{"num_hidden_layers": 19, "hidden_size": 256, "n_experts": 48, "experts_per_token": 3, "d_expert": 144, "d_shared_expert": 192, "hidden_act": "relu", "moe_layers": [0, 2, 4, 6, 8, 10, 12, 14, 16, 18], "router_score": "sigmoid", "normalize_top_k": true, "routed_scale": 1.73, "balance_loss": 0.00502, "balance_bias": false, "router_bias": true, "shared_expert_gate": true, "init_std_router": 0.00794, "lr_router": 0.00067, "vocab_size": 22169, "norm": "layernorm", "norm_eps": 1e-05, "tie_word_embeddings": false, "optimizer": "soap_variant", "learning_rate": 0.00539, "beta1": 0.95, "beta2": 0.98, "max_grad_norm": 1.0, "batch_tokens": 65536, "max_seq_len": 512, "train_tokens": 420500000, "max_steps": 6417, "dataset": "wikipedia_en"}
Below are experts of layer 4 (counted from 0) of a mixture-of-experts language model. Rows are named router (the router's row for the expert), up (a neuron's input weights, with its number), down (a neuron's output weights, with its number) and show model dimensions 0-255. Each number is 500 + 50 x the weight over its row's rms, rounded and kept within 0 to 999. Numbers have three digits each.
After each expert's rows: a language model's description of what the expert responds to; "gets" lists some tokens that make up at least twice as much of what it gets as of all text. This comes from a sample of Wikipedia text that the model never trained on. Tokens count by the router's weight.

# expert 13
router:450535534469405526432487505518419466479454469407404578486483532479471535453421451568561542521508513558581497526444543496495423531424563563460652501562486521451477515517497485533545538431551577498504501425410499484522546513589541496377483486502541495446529467542445578444480480489532475503470553469366467405530594444521476484537504401483577543426531469516512539493539491560529505521539511456437575490516571477514532445488495446487440534513453546458459460516469584450606536502573482561522501497555520458551543559473500491473458490387506519507490418482510565473490536585475418501434494480533452511425465667522591444547504565340510444491473470473476518528437527616444528593544576555512517529564545382487467381480511513549540466483521479518528498470508531413513489525512538
up0:480445584570563534459454612470469458442486499447514534405435542539492456387404478437420552546554484579465542572482588380480422509421536525487556549523561487542561529538484504616497482446615483605541414574506443621516481422573504508551523509449499464508467501473461567478472478532487525483466521431527457460489550515526506432482461496553430488537533511553470456500460586519464591445535533586508547501562527545569502453506499469556417472448435449439453496444449480465500436449424476515631485396429477470534476573544511540565529492533493547462464448539458495524431477473537482421467440478594476472574477421540510480499523557524540434609422515478446561449471532488569466527462515498471497411411520459568576553463419457502509457503472542476457558464450463480540443581497470
down0:524601510481462550551516398531543514481561511491541548462506507546522526491385560554505510469480603501519556517524582518552598473476549486471502538515530495405419459515581515496544513498501568453516512483386421485523436576504500489499584583487479457495488484414484519433468454492500524523501479600572502523548586524436494518430476547499581484495584455382500535491464488524604472518540511548478432458506487450419535508471407575523509599470523529596549486467341450517497491544576490543492480520507549579529505503473504513532407491529503545547511491415560594639466390513572548506482532524425489418388412478485513540529428580494434426536515492482623497556636409478477519483532507560500468447509417514489519456463465415512519444492528458499503508466491505516401512563524582
What it handles: Capitalized words opening a sentence or title, such as In, A, On, At, After, However, plus word-final pieces like ly, ed, leased.
gets: " In", " A", "In", "ly", " I", "A"

# expert 1
router:446571561516512505460502468626496474462385487611502563503456528555449545505470493488557478535577564504455505551510432453506412553412541520502534550478448516483455472423448450422430602567555446546498526438497477482575512479501570480418451459504526420584451521512545440495537455553508513564545595506486505368467431419587595430587483543448463525486555551489515531494482593470478496534537433542509555466494563463492515486488540438500502391476470554466589526577406505458438404459537461587500472512498611498502527557541493446438464514388488522456469477498601516465473428367485589440412459471457448561522447476516517521522504480453451488478555510533537528532489507614465508522471479624489463543515561430486474484485542504610495504536470467549500534433458411517481494459523424
up0:511496484485559504493460513574461449463427448529489486532457474539488595490468567504575487534517482541512543458556592464558357492518450461547482556561504403546547480479558488501529458539557516507473538514464530539512481547537407588438492547543487435581526429465601486492456500479522430487513477504503522403437503501498547447506518582442542510493498630477471551523414496429533527493538516437526485533439518498531425604531547564474572435497473466546527436555499453549348566411493583518466602481579576575565525662484498538517572547468496545490519542603613460569526544514498528488526539599547553571534517533487476541551487571422510457504498492504560555402460499507530540508514479511570385523571549429507513489485591508436513518462436527537559563412514497459419574573488521
down0:491503498513478472482351599501447566525622551550465543487473491490583533417421479508537580517468488478500556451580479509529548469486441482510467459523407483493487507503500437461419486512524543418511535437535417492456463499456441403551418584511451549548520556513443510489487483465437583542497556352416494542538497481549495454576501472436423564466439524458514464554554461472486535435481422496509531554513430497512483464441521459464608557447495625431510439547393463423492488517467444492532485515509420483460524505492468477550403548522493555467401528484509456588572539476405518502526451608431489523499433434525508409556541491548538440425547531476431466408459492536416571540494463469541538557472525461501527553501415468560513466429569461436403506484609463564491524458451547
What it handles: Bare space tokens and number words in table cells or prose right before a digit, such as | 4:54, in 1975, seven, October.
gets: " ", "   ", " five", " seven", " ten", " #"

# expert 18
router:450456581517499468404449445586514505437395496464455603588481441538467516485410482500550486470496496531465436589487435468432406466465531495505492473490471477530494542342540497396504582535505482567478469425546443514503495398544528526530539478550557454524540546547540536549568471614505567519506561511493539488510474468536540431554468552560529510465483449420477485449576545537481512531499481504501515475538533471496512469584531511485537391483551527465553475594346591510468384465510426521552478520522602493551487550475475443411456482396525517471430525539605505485414513543474535510429453435542536486583439482539510574499498499519470551450508508532468561534548533527469544522460581504525483498426538391493452567535535479538446383526513407463521629486486397550471542503508421
up0:511541410563482492491553537511606488542505473438435542513451477488483530487485566570518610594498468487558483583538531412515561520610521501314537504511460474454446531499601453545558411558463426502463466490539500436488614417510544497499565523412491520436530475569440443529514506606465501494541546503592575565566460520444456470540465446512468530581529484493574427498480652548539478564474529512477495472456530414472510506520544460563526435519528455598421578419512477432466564419477545510440600553529500593382492511508529604575454537454499430471565495494533545477515424413547518475548535502451463549465520506522522490500548518571541527457460479463511559510465555518421431506458583524497496513442429481561419470442464535490475499512472521548500497485519490518522492603553450
down0:399481458530454462568591484624503448501469514444545534553409512543428601502456560415506490483495540505430552421544491450527527440531430492504583485500585540492491575545509528422435532385490464570612466505564503547436437385443492517439534518541485545577429475491562535607419484469433539470525437496514456474460508404527574461519618499578504545567468525484559505422547437499447499410471529515524440508516599507470538456523530539477658474425616462494398546513508554473463497481503534548488449506530503455580443489437407438494469568474421521481404529570552498476492520470512497576500419521472527469538429483496501530464525481492519563504567508562519580460484481555516483503509596548513544475512490589545440465458492487493526522422498532370539538432498541521529538472474529
What it handles: Spaces, slashes, dashes and opening parentheses in tables and coordinates, usually right before a number, such as | 18, (1947.
gets: " ", " (", "–", "/", " /", "^{"

# expert 35
router:461524538516462483451511421496431497445390518589371602551464499566540571392493565517585501504452460529542444494506479508515390470507455409509517384529453512537481526488512494513500437529520586528543516515503474461498491440570520455458500447526459467481504487528505487441469532493568561496511547527476510524481520533510477378507532497532523488419556516432528519438592499477532543542520535533479538513454547515561528509478531507439538435569463497462454495655413501509503507554494483540604529551514510486519563544544616448441343547380444589580424506527533540481443544421540514453468479511561424548532570528449526547518494534507449542562442517528395486569463569571589473465509548571540442599490506430511443481506426437536395444547578460453567600532472524551521510426519524
up0:572534482474459411433507582504490558471515515528479483588550482532626516477503531541538532478464540539452500511536403426537435549630559540541451475567463531555471504478523461448575535484622567462557467514510514462527520526443516445457485533514582467524429471498461472578462568550560463494436607518468512469503475477452476501503434529599438425466461491485385417495518550400463461421547525508446480510472503469513474538524462409466565535554519538470502553566550526504501496569514556476559590594353462486565454503491523533508487451507481440586508462510522574506470553481594471502505456494479543665517536565432466588546480541455417652549511530481474474539489478539543567492577594492474484511496496538532482596541426402552448549486476485448497441480407446403525502493463509
down0:452504558519492499505593455511479481560520524447459435483476510483484492623489495486586451530545416516520553508575614467537506639515454488491464536498496501573548400513511651559413361548492545542475480471482509511514499559532451483490564472485477496523505515533497501512499540471589480452497530590505459432465540539568504468462459505466379473474377587528479531470493527433486602550510457527556475474496512462567500568494525582654456509477535627496541485479480461529532498437437517559449508422509574548432470512477505526494428501441491450490458480460608557506520484500475526408524518495513477447536461488507454402512626482444501446476548477472455437476609532492517588527412465460444537508546524438483439493502515466497584476428509525558522582331518564526462594564521528
What it handles: Single capital letters and name fragments inside non-English names, initials and abbreviations, like R-N.J., Zbinden, Ybanez, CPPCC.
gets: " K", " L", " H", " W", " T", " N"

# expert 4
router:455536527464494459391442487529470542455444538531467535587516514486467466486527550482507473485475564520508487506460455440470444472458582464401558498477429427454472495509525476463494567507537600566533491603592461437509463489452504429500451463495504450579527549536543486481489583477566552531531510468461397483447459487415482407517473448453536491466549507409506445451555578626479561618647408507604471446455513412546560518482532499583513335418507568493477614563529532441505562453470516523537424542539425479517510467414510513481494501442543526470492471480497518468443454343503430440458495485473473542525432504451509542435515490483420505512517531569501507524507581559495492525479555447459519478362530548610512497470513586497448512480541485493534590482545440569547518530482550
up9:450424514505514517519509558544499576474520516388473621539579470448536492449484496432531514500523509472499363429590435455432572477600492469464436431562396414504555505506630549502453546556592475580510486478536440470538461492522505533548528457539411544541486458460494504545465439550408493495508556455464516544520390523549532591532538487529621440486489550472530478495439542414542489519552494524602512477465589483545527464565442535574472556489528471470566507437452563523522523489424570441484430542498482470503518472553557471555497434543571513524458421433531526440444519487490511581418548431488463455601536427465474440532577471510558569515508550446495507487493448470514629479468504479447491455443559578457582507505560546503603486440527616482563492431490596464516473501502486
down9:547469575565437430476487520494526513451452572469529530509482497477560438462556483498469514562471503564349579530550470458492515480526503536530544631449494493472464610502562454520520468440581481478539536470539541631598581512536496520452560469497510512503449526460464456523609461508591472422544515504446505584564546558574502521483473544456524555472466479372519460458449517508535553524544436574539380473485498513411610547593553525449495429494444499571555371493536452528447479544488482544470543418488555600545486494518598501531505503451403512582498464533578436563568462500457430480447526488596498441444458387476561560537406552492482560548516459433568480553483415423533444492453497455448472545466432444520522521541505490549463482494567449486463458570444489509521478507464494
What it handles: Periods ending sentences, often before a new sentence or heading, plus initial periods in names, e.g. M. D., Eds., decimals.
gets: ".", ".\n\n", " de", "°", ".\n", ")."

# expert 45
router:438544528475490435487423458500480504500493523427474550514490515548419564484506440489552556519489449390500441566460431451435450515473495467549577436544440514522486450397445530441459561545489600519492505546498444498495528484427530532480443481519533450452503589550522516505582530568556592579460487548458488533442510553600515462544472599547501562472564480469480459494567578503450579486516433529447534502546579496510586449553547463449511388511508510455495565593448488471530429576535442479521489595560513440492524563532571498449413515507505512518439520518564518465388528551498465528514452484476358504631467533547404512464469498512429475547460515494519485510506530421533529533457502516580446504358526503497514563543564578492404391573492391349588493479518485559519513483531482
up0:530447512653420423504533539444524452452516379421484501565525451424448473490511487593516441545465461486371519434503435474538458502496415510569513451595476432509534519545478538534486445579512469476545491484522490502476487451458474550443461531482558518425470490423543527599529487463499437505488413484541523479522489474551499429564455529490497517472548496631423509590536498451575504448540457473578402540486517475430446467530427602430457446516584474479472490507509426542523463515469416558577534555557644583584488449484432544494549496325509509491473471473519467475517580564465505549428478452517487545478511514448502612499471629521488473445497517514556474474523538468498519460463506484451566590503516542600529497466499506575486553567501414489478446487494545555557458536405531
down0:502502423514550576532408356520450493476414443418497453538579434513598510417507564495527441443482548608515419504533467517439598461520492507504484485586527361471514536537453654492489515540544554504505516471517539463507540459437428447523454395533454488496476464497501453635474511479485430451454534535541477518435531539533497603523493521503482500481479476634474520581482496458499517542521457448589554521489436481476531454550488485578497521395519536548552444515508482448529547533453505521516524569526571594478480518434457482424483539552423487451492558436674622453464551549546478375490523517535588530541498470512529508452500501456480458546585479459551461457430522519490503494453596483428471523467560530552539459534538592472532494460516545526447402486513429489475485473507481
What it handles: Opening parentheses before dates or numbers, slashes, $, LaTeX subscripts and superscripts, and Japanese, Chinese or Korean characters.
gets: " (", " /", "(", " $", "(s", " \""

# expert 6
router:510524519537451484506486483528482430452454468569435474485512550569518461449451401467532587440534548461558438580504439475454481523538430518537498513531482466510494471527506504618528527486522425592508390488557457516413492511622531414457521490517531456605543528532462566492502467488521610566643551494499549470488329553420492476523531507486519556456451588475457478576465491488469471482475506550450593454479601450567542545493538406458521394404518528511473507468459540437440566548515509529475504575535441578576575505448517465445444434374403463475448545481568553411470541492492481611438461504457433490434454484488561498409446555506458490472493525475556538572442572479537472555484489499515560528461528544502535463440490444573439454443531475536554509490476522513464466389505469
up1:497477592544517462492494478472508574512484618521479515515465433540539461547489552565589506449578442543502424560384526456537481510468444484514493525525539570503570489454466503527471511505478496461573489551521558535517581469504561466509459557609443502475508545589575487508582416569566465524581531468568593444500402424514501416468544543500497574497551509469611531508506495485581464435505424558497339495460482490517506502483499389434581582431571504566489463535463431442512500515452564445543452578495499451477501505598536486530475538468412464514584509505528548412502422475499530546488406500529506493536447530505520500478494449499438516542432601542521397528446494501465605592481587521462618453498541628511518490474451524535479526501486536510561518408494485509578586426542421
down1:438459613448488529521448547498555528598464447492509487493491542550409452544521494551497498513446543488434440498462549454495557420427547492495489541498462463603549503519505505596497485530439416481465401454531606527508419467458473497470427521490495396480568394594499534447506607530476475533526486491567552558486459468496517479658512506421502563562506419448551491364554515542561505513507639514442506544536542576572464474541516577521495494564429486471486545458506517600512508444429568549522508501528432450416473455524466448466488505505522507422507532521591492486520581558480500421426503478506519490482499542518385582453497435566450496496507551512511504495485454489467515500598558501506518533387457404549408480485428369501454599477500514398529485524427476524473471444499437
What it handles: Hyphens, dashes and single letters or short pieces, often right after a prefix or at a word start, such as e-, neuro-s, T.
gets: "-", "s", "1", "t", " -", "es"